From a checkpoint of a small mixture-of-experts model trained on Wikipedia: 435M tokens.
Below are experts of layer 10 (counted from 0) of a mixture-of-experts language model. Rows are named router (the router's row for the expert), up (a neuron's input weights, with its number) and show model dimensions 0-95. Each number is 500 + 25 x the weight over its row's rms, rounded and kept within 0 to 999. Numbers have three digits each.
After each expert's rows: a language model's description of what the expert responds to; "mostly gets" lists some tokens that are sent to it at least half of the time. This comes from a sample of Wikipedia text that the model never trained on.

# expert 9
router:497477466512509588441514487515497495482464502495494471518469510523457538525473508499505515516527528487504514518474529465498445443489494538516509511521484470505512501542448521491494521459475517491468489532488485533501485479521490476483522516559512485497494530501483499497484498470493524504
up0:467507511537478486467488440497507509483451492487483506535481533491513511537446482521565502498520499505519529519484520486501476479460476489469494497452517479484492463555504484502460526493521510491484447521460502496455507472500468499453470515490462483514481506528504492516473473482492496506
up1:474428493500488539490490515507504474499483523474468457502506495514488490512509544532492498491482487501478498515476554477485467475510502536482500514487462478503496491515513503482475477478473496503476498517522484534482467440513463514482468495511546491454492461535481493442507482494476545562
Short word-opening consonant pieces, especially v and w after a prefix or at word start, as in disadvantage, Vermont, quarter.
mostly gets: " v", " w", " cont", " V", " ev", " re"

# expert 22
router:540517457524507499485523521444483493517484503516467488485509558514505488521531505485524518516480510477496508509520530469504502479488494514493511551538479468515491488500510514501510481490498501437485475528530427486507420518460472546469494469506522482526494501476508498534503529482524481504
up1:539497497506483480476504520520539465519469486468508497531457545493501493526492518468520503513475546458464461472459485486521495531486500522459516481493503447502499519515472480455488504456484503480550469467520488502510508494505456513494512491496490525507487482557506520516497471490476443539
up2:472515529481524497483483491440490462496510518485534483526533481505515525482444483489556516511507476522512481538479527482488504456464514522500502533502495479469520536513503509510530461527570513498518490487530470482452497473501496502499491482503477436497517514547494503499504500464505542475
Pipe separators between table cells, plus colons, semicolons and the piece at after a capital, as in Q|at|ar, L|at|in.
mostly gets: " |", "|", "at", ";", "="

# expert 42
router:478493452508546547491549480469478507469518518481555494448516530492460509499483505512502547510476485533512511539497485461469484469468496492481471482515495500463485461506491478505526471541486544486475509521512521477505517474532506499506514516471506486505520486424469493520476492487490521485
up1:503514507522563534469517493491485463517485503546516513473537539469486484535476507482514491515456493541537529520491482525462479503449464539441496488498537509470477511512512472521506503506508489501460529542512517497503468547504511520514509541506508482503466532466518529517502512502512531480
up2:495499447493513516479479498509510482489489480499512491492473499509464468497510483493515506484516511505513504503499468462476495486458483475452477425476517555399455477493475484510476515490497488483518486495509486469473476507489518447478545502511507493489531478477480535516506459481484498470
Function words inside clauses, such as be, not, been, would, are, were, even, and clause-joining and, as in "despite not being credited".
mostly gets: " be", " not", " been", " bec", " would", " can"

# expert 44
router:498484422524497532498478507492486477476495485489482477485490503480510523485474526564482517478520528475484473524493523461503504445464514548498504494500459489438463498506508542452525491470506557513502515519502497512537462526548509506488499510508505504523522507478516496497451522506509487518
up0:503451470472506500493449443494511525496456456445485514538483453487499478500489517473481483494486500494492489539494480468535524474451446508519502502500512489490494505498519504467453513502476494471497521501517480530535498508502472493479540512445521452471476476468528478490487515492514469504
up1:482507448537521524484503441487494537502485508517532507456482508480508486508475518491481530522520503466450475523503490513524511474489523522490484485531515533497492451508482502525559498477473540510516523495504526543476437514457487501479481492523481475508454492455472489481523508503512469535
Prepositions like of, in, on, for, into after verbs and nouns, plus verb stems like cons-, in-, acc- after a preposition.
mostly gets: " on", " for", " with", " from", " at", " in"

# expert 60
router:505536493495489507508515486504563508478462511510476441451491569480524538500469548489446525492539473504538463540460497469506499517522462491446510502524507519503527497505473503490500488528462504477493494477507501497517491530515441507505520489506501509493456511495482482499490498481501489531
up0:499496483515515510555488493509487501502473483512489506473474538461544478515464502494453514508499480489510454509473475486525461558512466491490492464523516537519491524539519513518502491499479544464485472509511477496559465479458488508520479483505519474450495481459520524514491520494455453495
up1:492514480462482477445524483490555509434470543489492504489519549485500503500464533512486476507541455496509488513465507466465490532537471469506492485526514513444519515510487497501486523478494498507478491514533486480487519488517528514519487519560464502488522462516492487472482533476489478538
Pieces containing n, like in, n, N, eng, ing, inside or starting words such as opinions, near, engines, November, predominantly, Fresno.
mostly gets: " n", " N", " kn", "eng", " y", "in"

# expert 52
router:498540500503530506470492537440529481522509491491518469457509493455469512513504564533494516487474499493508513522500546469494475510507494466445478502524459534509479486526470513484500521493505534453489513488492474529510452491540507491500548487488512487517504508490514493527464476434514515517
up1:503478482535505470452483491478505470511488485460485485527511469476492466488494458509477499487493461482504512491467540492502488452493485497464486510517509581446479508499447478511462486503460523488459518516492474526466499505558484546516479463498480497484524470525507500516483478496490495524
up2:525536512466544524502513508488474566477479462531527466469508501537503528509508567527512505460486480540494489493516520507504499519501512479491498496546456543497506528471469483504458519528468486516496491498482506477500503547503513491504496496474491479524491538465482506492469519432508536497
Initial lowercase consonant pieces starting a prose word after a space, such as wh|ile, b|elonging, s|ays, r|ound, th|rowers.
mostly gets: " s", " r", " th", " b", " sp", " gr"

# expert 26
router:553511481527463523499519519463502441474440519474484482508523548495464496512477524480530488477498492503550502508464534488540477493467512468536505518515498519477481527498477472490467493490543488470525501502529489513471461496495538497502470496521553501524503501475542473495480509486474527524
up1:478475453481486470457552547480487524490486482479517493468486537493480485479507543479473452484525493505510482484517480505502507500468473504492497497505521515531475488506428515501501525468496498491482503509456473479501477494484554484479515508454542516529449442503485485480489478524463511486
up2:527461513482515524523489500463513521509514497538506474525483535506493517546469484534528474468530472511516532481478554544497510440465486520503516530519472505500487493520494486499439521476519514491472488473515484498518473557507504468496491502502492509517482526501442533469480471481465530527
Word-initial or inner g/G pieces and stems like reg, med, pol, as in Heide-g-ger, game, legislative, Region.
mostly gets: " G", " g", " reg", " med", " sp", " pol"

# expert 40
router:498551466511509507482515473494498482468489509540506494483526495515490504542474520521450541490489523489539474461531536497480471471464516534498485479535517455470480456506525527488490502510473519476502472505507517488495473548472451508472517504507482499577512498501521492548481495495458493498
up1:486545487514509508539522473511517470518463507542485537499488493489484514496491492477488526532495518514490474461479472482521464499480511524476528500491507502522512520491477522439491484467513471524476475473480505539570485512465482452510483544460495444552502490463533513508498510470488511485
up2:500483457523510508464514473490489495569517478516564490519512524490493470520533540506529481474493536500513492504488540502461539506506542492518461552503537543490511470532487488504546489549496465473509464495498491497474499507443492524495499466493510532502471495494506491511487492490447506503
Punctuation inside numbers and tables: colons in track times like 3:34, decimal points, pipes after numbers, dashes, semicolons.
mostly gets: " —", " –", ";", " |", " -", "+"

# expert 36
router:527508428532478560502469497508476505479513513495510502501483527520478502501456555555466534446505512522492480537498515459475502476486503505478503528501482490460463514466490505473531487500491523491507540492485498481539460519511517512501476533509481497515471495484482487495438508483517515540
up0:521532512508513548443480511471468448493522517502493515491534518514484478504478457465473555507487477504525515534499525452512522529461483528510487517472505455457481477463487484492508469515485498516513521511514511482525531462504487470469469563499468480521514483484475470507483518505493532496
up1:497539509489510494564504545481471545479533526514546490502454536520475482534458516500469504470505534511473511512510508467522506490489510501539518498504469504472470518498497524477548498479513521474517522505474491492520486502517479517486507486482496555553495517491502465484490465498513505583
Prepositions and connectors like of, in, to, from, and, and commas that link a noun or verb to a following place or name.
mostly gets: " from", " and", " in", " to", " for", " on"

# expert 43
router:512536495517524520493481550534482492494482502549542492492538520449477540533451528511480482442506517491492501548462503482496475486490542504518507493503526505479516498495463533491511526483538504465467480478511472505497507537483461488486509501487482467537477525488475498537475443502475486510
up1:493542476534502515521517499541493470469508520509499505520469464486484466520477485499532497505495480501485468517500514475534528544441510513507513495487537506455503502534476501501458471489510499486475490491494478500471492527516460456485444533496454441468469487509472469499481503505456472541
up2:471510464498487503501495540539470525537463517487479463478478481542513506481522449510533511486456467464543479519500519515477495496512523499516549526479499489481556476509520530495445530518512520503484463491507470463497483488518539492484480475495495531519529500537504470525467456509471496509
Opening parentheses, opening quotes, hyphens and en dashes in scores or ranges, as in Grunwald (1933), 2-0, late 1950s/mid-1960s.
mostly gets: " \"", " (", " out", "(", "–", "["

# expert 20
router:490488459519536545479532519483515490466499523526539491469460508479456503521495459503520511495512485523471474518476531476463513518521490515482485466548450479451521508484501479486499475504497514494488520459527500483524502533485489527477520518469544497575514469477489488525471519462484501498
up0:496487461479508516466507472461517476511491478485501470517434460509489478504495488483513462473456490509511471484546512503501531527521490532495477510520465507492517496489539496547505519488510535469521469479501502504500446544469422480491510505462501465532458503475491507524501539498474510491
up1:477464484529513495468506500502535467462508485452490501457478472471523501481506503543514512501488511477481539491480526532497532502473474540513509483462506488508491505506507482494512517453481528499517525458532534556507498493466453488523491498504523473483497441500507502564501551484472535517
Auxiliaries and copulas like was, is, has, been, pronoun they, plural suffix -es, and clause commas in expository sentences.
mostly gets: " has", " been", " is", " they", " have", " were"

# expert 45
router:473549455520522478501502521446495487494441525526500529471499496493481527475466531513530515515456541519513478471463514481523479472537519506537499518472484459500468509519503515496495504516507547468461469480543541481521488495487501482477516532514526480502512476479462482501447491513513489478
up24:526557539467492501485492457462517545472521505482484459478539477542512503543492453506484492500513523537535496511500507508493500505465539537501526491511487483492466538474503492487518541513460527489510478453503508499461456509529475513472514497488478518512460470498504514497488442511486516531
up25:491526480506489467468470527511463450548494513480476486479519466463524489492460481520526508495490543456488448449497519498527497542526498494502455529525474486509527464518516482505480515479502525504508467472543472521517495466503513493490524482470506498462556486494505461479490503505503534462
Line breaks after table rows, sentences and headings, plus table separator rows and section heading marks.
mostly gets: "\n", "\n\n", "|---|---|---|---", " where", "|---|---", "|---"

# expert 54
router:482494495483530502470560483469514522516503504551508474464508499471475522529451485484533498490498513507516503527486508479527493463515520486515498466500512493491499494490491541470487514545454541452516522513524451503535490486512495482464487460498494491502480545489471440520515494443512529537
up0:492501494561503497503507511457530541477515542505494464498495462515513465499505490461519524492531485534523533489506527490557494502509484507535440531542521517501506496534517519515485501531520514467480528486470453477503515465502465517525475511475507501466494546499453471535519483466493482519
up1:481498511499514472489503484501490530495502481518515534505534501506489455512565498534503538473493462519517480503515513467517476465484516494555462501515528542477539485523498483487516502547476544531478503522529439525478501499511515463521517481559521503499460500512462490508511518498528551480
Word-initial l or L and similar first pieces like ex, rel, le, as in live, lawsuit, lesser, Labour, Line, List.
mostly gets: " l", " L", " rel", " ex", " June", " March"

# expert 28
router:546522445493492513532513515488500478495488476534496456495515495460492490511463501532519503507504477550490508512494450496518494492522537535473500505464532462473569521499499504498504489486502505491496463544538507488485502494496480556458506481480534460503470529487476521482499484509451555499
up23:515477463521475503491548498472476548517504518510529487524498504458542502498507524480471527485502492483551448525516455480508469499504493513493560519518502494480548532493509487510497504503478509463446522535494515537526513456521514537466475508515496468496479528529488526539510505503459525483
up24:502547468480503504520494487513495499489501484498519487468513524489469463513464485513505503484469458469487463549473496516503509511487496534487513509538570467448500507472531540491544511488505482518461481541549486508505519501537492512498459469510484467486503485460460526515486475509467548510
Middle pieces of proper names and institution words after a capital, such as C|our|t, Cal|if|ornia, Mal|ays|ia, and United in United States.
mostly gets: "overn", " Comm", " ass", " Un", " En", " United"

# expert 13
router:526531490526528491489562479475538519518464484476512470452488541491481573526517511509496521527443511471525510506471535482468517463491497517466491484512491475479539460505521480500505519496485519492467488511508454530521466520492454513482477485530501486490489490530507468515514486477482480527
up1:510534464551506460461484492507521506509525485466509513468489501521474511507484508520444487487512519489484511528467497470440519480494452500472508479476490535471515487488436500492536477510482500497462495516477490508449472490531489504480513471535495516516487483497499464470476470492495425478
up2:481481463511478498454511508460484509494477481510472449487489503527459477515544525446489512502463496455467496525485509474485474509524502511486494532477516499466556492509507468495541481491500460480471499534465443503484465511508494530489540464534479540515513466506534490530491482488496504517
Single letters or short pieces inside words, often a doubled r or at, ul, as in hor-ror, Approxim-ately, partic-ularly; also table pipes.
mostly gets: " n", " tr", " al", "r", "gr", " ex"

# expert 15
router:500486479502517520483508536548504517512450505503497506515510548470459522512478523481475524504513482556488483514509474480472439472525464479506462540516490479519504489552446503472525527525468496484465497518514492526506514496512506473477528512552524505528505483474467475504460484465504531488
up0:459509502493486509466495474499466530461465473473525482526461503488501500545494514489469495481465504549514479501466493453507547490513459515502496558463524517491521486514478508487520466524449470484495469496491489460474491514477499467483528465518486501512449483550483476480468481477488523490
up1:500479473489478551480485502511516566498537470481486479512501493498444500452492501551449497509495489522512500452516480519461477470518484493498484536514484464531469530520497531457507482498498470477523462511490531506503507495482507485532485471507492473521513529437512489506457495474511474537
Letter pieces w, W, k inside names and words, often mid-word in proper nouns, as in Godwins, Tompkins, Switzerland, shopkeepers.
mostly gets: " W", " w", "W", "w", "ik", "k"

# expert 21
router:499491474499505498510515540510492480485465517545517506434484513507498484473491512550441485509491517494546523490483549472497438516546503540513490446497453496506494516499491488479465460522490569464486491504509465481503478472514508509501496473493495522517527503504455480523501512497484530502
up0:509505495517465556503500508489442502493465499490513477493475515534503507458515511524493497492513499490540510493508509483477485504468510498512502488543515517477556531474517479520447504530471517523468457452508501547521451478507504494513451542479474531518481528504493474469515486513488515434
up1:463493482481494497469486492449505500509489477510494488527483527516525494488471534464455464509508512494472470500481536505462467511486467480487450489474477494488450484501503501497503514457494480495511524500480517493514481490435458513506467509582477508527474477515455474515487478477466542496
First token of a field label or header in infoboxes, lists and tables after a dash, pipe or heading mark, like Postal code, Country.
mostly gets: "=", "==", "|---|---", " ==", "|---", "==="

# expert 57
router:460508500550466524511520482492519451479461525529475469510494546524493486500505498496515492498564522482533491493482482488498434479497497501485485519491505469481547477548485471468464515503507521490479531533558491499481503488476530530478528512485505512516450468515479510490494462467491492478
up2:471516481506486495499511479466503502516485513487511439533470536502469479496461490477489446486536529500545504508539500453524468523504463547477520530540508482497525482502495498488458500459507524496481462500534532538494496561495530528493486470537511523486521497523515494499544473491491504522
up3:482507505533472509525502486488512476493450507514480486472495491536499504478473534497542495490525510497480433512493471432506459520509476517534502543462497531505474439494506505452495535498487542498476488503544477484454529514490516541510540507510486543491499478482490484464517487496478484512
Middle syllable pieces of longer words and names, often after an opening letter pair, as in Elgin, Elves, Lauderdale, Republican.
mostly gets: " Jan", "ober", "av", "uss", "inn", "clud"

# expert 10
router:498545482503532505507517521514471486521440502550532491470537511461483538505444522498454482471487526494501476523491538506480453493470520502507497463515505474472524507498458517487543530483525518455498478483515488517481494532487463500495525494506476486537464495496491504543489448530498487518
up0:538498473509490487466459524502464506501439502515502480476493464487455502540501488550486495510531540537539475518475496521492504480462518487492531495498482434544537493455463482504526470495494483447494491493498477529521501499506480513546472508519495494514492494450515513494494532536500512479
up1:495514516517516546464517507499470460508462497529524534464502519483515491494436501472504489482545500499466486488544510505417486526495489505490449488517531482494508487514506481463574506514545504541483532499493543509503504511492486497485496506518493471507526556516489475481510488508478516507
Opening parentheses before unit conversions, degree signs, hyphens and dashes, and the blank before numbers in table rows, as in mph (195, °C.
mostly gets: " (", " \"", "–", "°", "{", "^"

# expert 23
router:500493502495529540471486552468513489482495492516520451459514525494461519482491503532527479527445508504499503483501448457503493491491467518539463496509485469463514536504467485491527502471499517492506493544524537528513519514522445540500485484503543481481471538496450482517507493494514541484
up0:503476500538490503458470474509492496472499486505498481525568491506507552501469519521523433522439516525507470487455519478471503511496464496503447503546451492490489509494484511501500507493510486528495495491522523556515499501494449501496452504504540499504500509508477482470493464508511551521
up1:502453519497449505494467496506506478508490499499541500436485506468452498487528514479476493498469487473472464468513454472517485487499517520500478484564475477499551491517474462493502501490514519489482483513480510526474562462490465479487469529523496502495511481514472446523536497496518470521
Second pieces of Latinate words after an initial consonant or prefix, plus prefixes un, im, loc, sub: c-ur-rently, in-t-entions, tem-per-ature.
mostly gets: " un", " im", " Un", " loc", " cont", "ur"

# expert 7
router:475540499473485524459472506488505482484464556474493486510533492492509491516517525492497497536527492449545506504515502476491496484506532500495462508515458453511503534517504496470502456469525538509500540458504499554522490487513479505468486471539531477514443504502459493509482499473505557484
up0:516460494501476502442493475492523490503481521474483509479498492482465478496507521532484488493501458486454507470481482446518493462518496477520498533489494435496508444499535500507494438505476485521462478455486458511513474481514496482445487478516472493485456497503509526505472504515495538540
up1:457468532522477495477469475506481466511490471497517491469518501479491500494515519478450500526482498463516495501512478463428490468491543525478477530500455506457518512508460490493509460538526550518510533481499483529472525511527505488477518505494462485535473547458491501542524498490489503512
Consonant pieces after an initial short letter or vowel, such as cc, om, v, ar, as in o-ccasional, v-omit, v-arious, dis-covered.
mostly gets: " ev", "cc", "oc", " Com", " acc", " rem"

# expert 56
router:513488487491543495479531508468516527510491484570484457461514500474488510533450505504518482514491538531515509537502494469538516482492532475481500487481506501476483473497489518472516502509469529461519529478508482497529472484488494493498464471516515507490521533499477436524503510427481542544
up0:467531474453521468537526491500517513506496449497492511463473508492485507559471485475473514519501486498506492500511471459525488509479521541469445470509470521476513474482500530478505467463476496473472488524548481543481540516465474447506495529495500464502526522488530490518514508520496463503
up1:507495521501474523506509518516492481493511503531477481474477494474515550492474469499545468457522512484467526493458507479507532503483499550469485511446485478490463504475478490468504540504475477511487491502479557512494477548535501459456528486528502521552489469523491502507493527494464543470
Word-initial l, c, h, m pieces and stems like ex, rel, ass in common nouns, such as lasers, labour, laundering, assistant.
mostly gets: " l", " L", " h", " ex", " rel", " c"

# expert 19
router:500486448497516540467531544479503450502462502535526519452500488503499513522515497516462503491517536519510513471493522492503490523508486516539508459554479495505512503484516494468461494493500519480437445453511485491512474487508487526502472497518485513553511446484484490518473488450502527505
up0:482470497467479540494498508446499481532485489523509484495473494479519474479489485494487504512510494562485475501473502495541476474512463488477504496549481505521521529475486432476470492510505449480447446476491484476460498503499510508477505532516458508509461506499500481505478438486475525469
up1:498479447511518522462519491505499465497476499492470533501521503550483493523497484489494495477503525510568501506472514507530462512525464524525485482558464490515526493508514475513492496498493482468460475438480498557524512508493498520525487496536484474569496498460500490472535497475535493488
Structural tokens: closing parentheses, paragraph breaks, == heading markers, quotes and dashes in tables, and sentence-initial He or It.
mostly gets: ")", "--", "bum", "\"", "==", " =="

# expert 27
router:500487489500480502465528540454503456477507533487539505480457494498447545527484475506510527487526471522505500485470462499490505525497489492456493480551461512477533532477496474500471509545519523455518491474517496504529528484469451516493473531531507502540494504500500485518460521486476541515
up0:467486489480494494517528492520502480488497505484507473524513535473496478483450486501481519547494490570518495495539515469492506513468498493495530496493479486466492505455477470493469466460491512503504491495488477502519479497494503471452447523485434444532531491530533487557481499474472525491
up1:526486537536476520499514488466519492468517506530490483516520478474457534529488499517498519504455490527561495456548488504460476488492479473541526499496502474519570528464487492501504506545492495512515526518513514485505479472535492512476530533503492484517494505466497488487514504547473433488
Personal pronouns and relative words starting a clause in biographical prose, such as he, his, she, it, who, that.
mostly gets: " his", " he", " it", " It", " its", " that"

# expert 29
router:513495486516534494491494572518511465429490538482505465510486510520512530520492546500516530514506484514496528533484493529476458493472525513497491494462454451481502507493463489473505520528478509495514463488510490483478513508531459487483511486497561468506494517524487467547471454485522503514
up0:502506475476509491528515505487485488461474538506512472481497491473512548502474501436524496502473463474479565514510481500500528492472521544488530464531455504480532450494473521503489478526484523486482470513474491513484529535523457513449469482461558501523500509491520492493481517493516480516
up1:524515495520510513465498494541506460459517519514507464517489492478476562487482560500540504532496490474520528456491505541529509512483505539503532479507503498507529498461479497511462472507526470498507468484483492486534506513498501498533477529472490525499511458486508471541466480463425510517
Lone space tokens before numbers or words, mostly in tables after pipes, commas or colons, plus word-initial d, D, de, und, att.
mostly gets: " d", " ", " D", " und", " de", " att"

# expert 59
router:527517468490498508477476469496498483463467525539441506502473502466465494551504540514487486491481546544544543526510525454518478509513528555485463482504471504507536478545480546511473474498512525474468507473494482502509471496525502481471522484545511472502504493509506502480479511487488498479
up1:516537465477487523506493476475470490491489466506501446500522537515513454555487526514484486508470502531511504532489513509472468490513483543547465500515541530511478517551483536493513477486494500467468468508449540452539490501507483496463520479517483515522498498511491529506483496492459525458
up2:520538443489487475496498433459532478449481494510440507493489506478489520501496552479513486517503557516529499491491488489456476476504502467464449508483527501511488495500481501509519511514535500510528523486497528481487498497505482516488508470495527526520483427523485487455459525516517505497
Word-initial P or p and similar consonant starts, often in music album articles and infoboxes: Pitchfork, positive reviews, Promotional, Personal details.
mostly gets: " P", " p", " comp", " pr", " ret", " Rep"

# expert 53
router:476514443532539505497498481489490474469510557521497510490496519505506523501522540539455511486492550497516449508514477517467468500498479494445500443495479453489500520498464482492515485507494539476527477530497490494478510540458504548494528467516508507501481525475474501513472491509472492548
up0:446513501520449483525475537501511529487489528538465496497532485513543501458505518517538533507512447497499457506491492495540520529460477455519484480494517457501527514517474502493509493530462505474542510524485478527473464485470506503450494483472465489497463459513489497509499520494476521526
up1:473532491478492541488503493532523485428494519519517514499481458473481466493465507510524536463471532486501506422539499540529503538510537501495494519507492490497502489506504530521530478493506506515524485494508502509504472527502487529502480512511464497502442464497509476533495545526555537477
Commas, colons, pipes, slashes and degree marks between places, dates and table cells: Los Angeles, California; March 24, 2025; coordinates.
mostly gets: "),", "°", ",", "′", " /", "+"

# expert 37
router:479495480491518505511507490477474493470468545502448466504514496478475483500483488499484513533501535531545442486496468497511514514485515525518469522543518522493488479509514531474513480529521516510513509484542489478477455513513515549495511456501518440563457472482437503508492523496483504514
up0:479471496511523510441514508518486511499506523542487506509508516526466556465502444494445499589532473521485489471499509500506444499481464492498501508529547482503528511499485509511502495488526495484510476557534491475451523532500491498491482478507522522493500503485452478502483512518482498489
up1:468474473542479503478511487482469502516448481459475452486503467483529479513532493515483510510511483540553484517474438459462505475530476485483474494520511521488474523487510473478478482529498477496513486467457462510492500509489466472512481426502472483521481497507479489476490510528470501510
Second pieces of proper names and capitalized abbreviations, such as L-esotho, N-esbitt, A-frican, US, Can, often in lists of places or people.
mostly gets: " US", " des", " Can", "Z", "99", "98"

# expert 12
router:534533472532504507461539471521516510485507468535529474469489525491478487525513472513520530501492513530514489507529482484505470463555484484475442488503502498501508503500526500435519502499479517476455491480544502531470498503492509479496482502532556525495530485490518458501515439459479515482
up12:530476486466513463458508498536481569508503489497494475495471531494491548495471520480516466494462504538533509474487503517524493482442477487491482499483475535490481479494531486469511519524511528491479466478509502537477491466530561509515487507466529520496542520472502499493476454463473487525
up13:519479478569536491484492453517528490499479453488488519529471523524486501472524482510509517525524538498484497476466471481552497462527516507498505521543432462473532523445521542472488527505500517511496520495491502537492520483486519482478483501540511503498508511525490446503510507484468508515
Inner word pieces, often with l or ll, that are followed by suffixes like -ed, -ing, -s, as in timeline, scoreless, titled, Premiership.
mostly gets: "cess", "oll", "hip", "ell", "vel", "erm"

# expert 55
router:516536477542508514489496505479537478490466532488515467489468507495483537508517486514455573496489545509531507487491474486529518462505490519507471490506488467488543490498528506467501515522508497464486451483534435540518489494477510536500505523500492494500452459505505449495494510459492468507
up1:488497505480483533521510519502531499490483513511481494495522476515549471509564458524488557485518491539556493554489473505528533502485425496495485488533509474507502486495485538469491529526516508480524473505522500515506521478497515513497530500485541480503538484456495517549487511475466528484
up2:507500524527493471453557511514499513519512499513519486504490495485475522531505535491469533484532565519484482511511524508481500477539463501522464520554499480465468487483460468494496486500486485539475499542501498546486477460500510478502477504530463489492509487445544488475511529490486446509
Final pieces of personal and country names in rosters and tables, such as son, ley, ia, a doubled r, as in Har-ris, Sy-ria, Sloven-ia.
mostly gets: "son", "ai", "ley", "ia", "ina", "ton"

# expert 17
router:487519502493492525495489499505524514442497493482492490496531531484480543514472475496492519452470472504508519478503506505488460476554490491488532538550520530484502507548496519458496464487531514472509531514557520481474484496509454491501460502495550471515478489462489517535496450479499522467
up11:526462512514503527485463500493498492452519492495529501460502502491453525533546482522499478512508526487482498491474434512453486498557516470458506464499493482516483496508519520486506514509509514515494512499547483502475487484533492490507476512515522497504478547451454484571503458507509518454
up12:501495496484523515550513508460469507499500486466490508488462496489485536484529464507499523538504527444487498490475477479495505535529551515522472526490537529521509511547487471499499483486545531484479449487542530512509509538508478511496524473513531506580515492504460515496486495485476538507
Word-internal pieces after a first consonant letter, often with o, such as on, and, ost, oin, followed by endings like -ed or -ing: h-on-ors, h-and-ed.
mostly gets: "oin", "ollow", "fter", " out", " second", " On"

# expert 16
router:490524502537471501472542506478490460537499502533497438501501539486491454476513513501500528467513460499514478524440492450528456490479486518524495498495505493489506539541535458489514488485470526497525529539554507491463499499487491545491495483486506517496469497489470489492505494479449511529
up0:501482502477495530446456459478501451528471477538537479525527471483487510516470482469501480477488479478521486491430508463520482469487495531507514484493519517458481459525508484539494483516506495515489505474523505514485482501483485502505466486495506508483496482486449506462533435487444518496
up1:488495486502482532491476519481535505503503510510509521464509491462491479513486540466489514494439443477502493571466484483528529484483475533463473466475543536494429523513516500488486480502478500478519467490499515532519495515510490509455470494464497515493505501545531501508505452505475522507
Middle pieces of longer words, often political or social terms, such as soc|iet|y, rec|og|nized, dial|og|ue, col|on|y, exp|ul|sion.
mostly gets: " rel", "olog", "iet", "ican", "erman", "og"

# expert 1
router:539492459548477506476496559489520515512524514551524484475507527447470518506481500512489529470506461535590527471485487505507527449527471491510505515502461496480501490519524512497486471505458495499515501494501528497483505519534479506471476499469501456517500491453488495490461509491482512499
up1:522514461460497499507475484488508525518565552453517494471531523464474527495480504520464508513498445533499500511505471482486507475485513496482519526492488451471526544519456494515463469490519538526508490519519520486490510437500517478504476472482490464504509511460474513493471493470539496504
up2:535494494498496532507482469485507549518509485525493484505516512475514536533457508495474506501491500543537510512527497513521498482458576494490526483519505493489529487492513480516475500489466514480543487488487529493494523520479486494516477562487483435538522472474504510495457497456449541536
Second or final word pieces like y, ay, and, ing, ly, ity, ook, as in t-ype, O-lympics, hist-ory, Outst-anding.
mostly gets: "ook", "ay", " sy", "ime", "usic", "ower"

# expert 39
router:492529460543522522464525485493518440514486511516466516480454459492469548497496515507508542482521498528507509517506481499481477526491485490513499531546507478469482527494520487505495482476507545487484480484502499479544513515467484528422454504484515482488509500464511489502481461465463508541
up0:484493462463483545443474484480510518519451502493520566525547481469501505485509509477490495502504520466521504479539510515506530485473507533504476486492460494499511521544520446472467448488487526495455548510493509508465503482488513513532510477489493526489504507481534501511544451495485500501
up1:470469475515502464466514518530510485499485502518494501486464454480535536475519500498522498535485445488510492469458470514456498523453477491452474468442480490489496515508484477487545507523497509480512461531534513536498488453491525456501485501496507513451491500464499465460508510483492504518
Sentence-final periods and commas, closing quotes and brackets, and the final digit of years like 1986, 1994, 2010.
mostly gets: "\".", ").", " year", " years", " time", " after"

# expert 62
router:560500500516476492510526529517473512489468511471501463474514466466483492510513492515476532521492498490536488538537494465512524492470553535471498469520485486477472478508479476450533463505503534512491511481495495543459476504538482528459488479529504487529499502489496436494445513494526516504
up0:583508506524482472463527498476494518508521489463530523534472495447470518466502508511482505524483496487565489489486488504465486527533525511457522505474476482536529530518540458514479520520519486520534511502518494500482498520499508487491508521505542454517508482487493443480476456515501498501
up1:469447475503527531457514556551476502509522526522513470486509487517506462503510507494490485529504522498553488512563477538501516520512530535497476471549492484526497519481478474502535459498509485476513539519514502505489480520542450495520489538514462487522502457475478496510522492508488479495
The letter c and pieces like ec, rec, acc inside or starting words, such as un-c-le, Asun-c-ión, es-c-apes, pros-ec-uted.
mostly gets: " c", "c", " sc", " rec", " dec", " acc"

# expert 4
router:547516504521505522479515498458447519503510517522525490515476483495445508507508511479545490484457517537503499508456522511505469481482544538497476532491433511499484488544475508499491533516515512474484469479518500542486493480521501480448533494523509474500502525466498469504465476467499522550
up1:500539477513503518491525500488492521470498488508491488492509442542473492505510492484495472513464526561459517499499511492511500445507515527507475547514454479524518471501466507513517447517489491522504516445502504516493550471523513535453509459522507506478535545467521508510509503452487485531
up2:489472505490464490492485477504488476548510518507517503511465497465465485511517490517550554478509532522499463499468543492504479485461522480525511446487491497507548470569510505492496493504504513461494524517500507544499466507515488462508554505512529440485539502462491532495510489513482527483
Word-initial consonant fragments, often b, st, d, g or Pl, starting a split word or name, as in st|rip, b|reak, St B|enedict.
mostly gets: " b", " St", " st", " B", " g", " gr"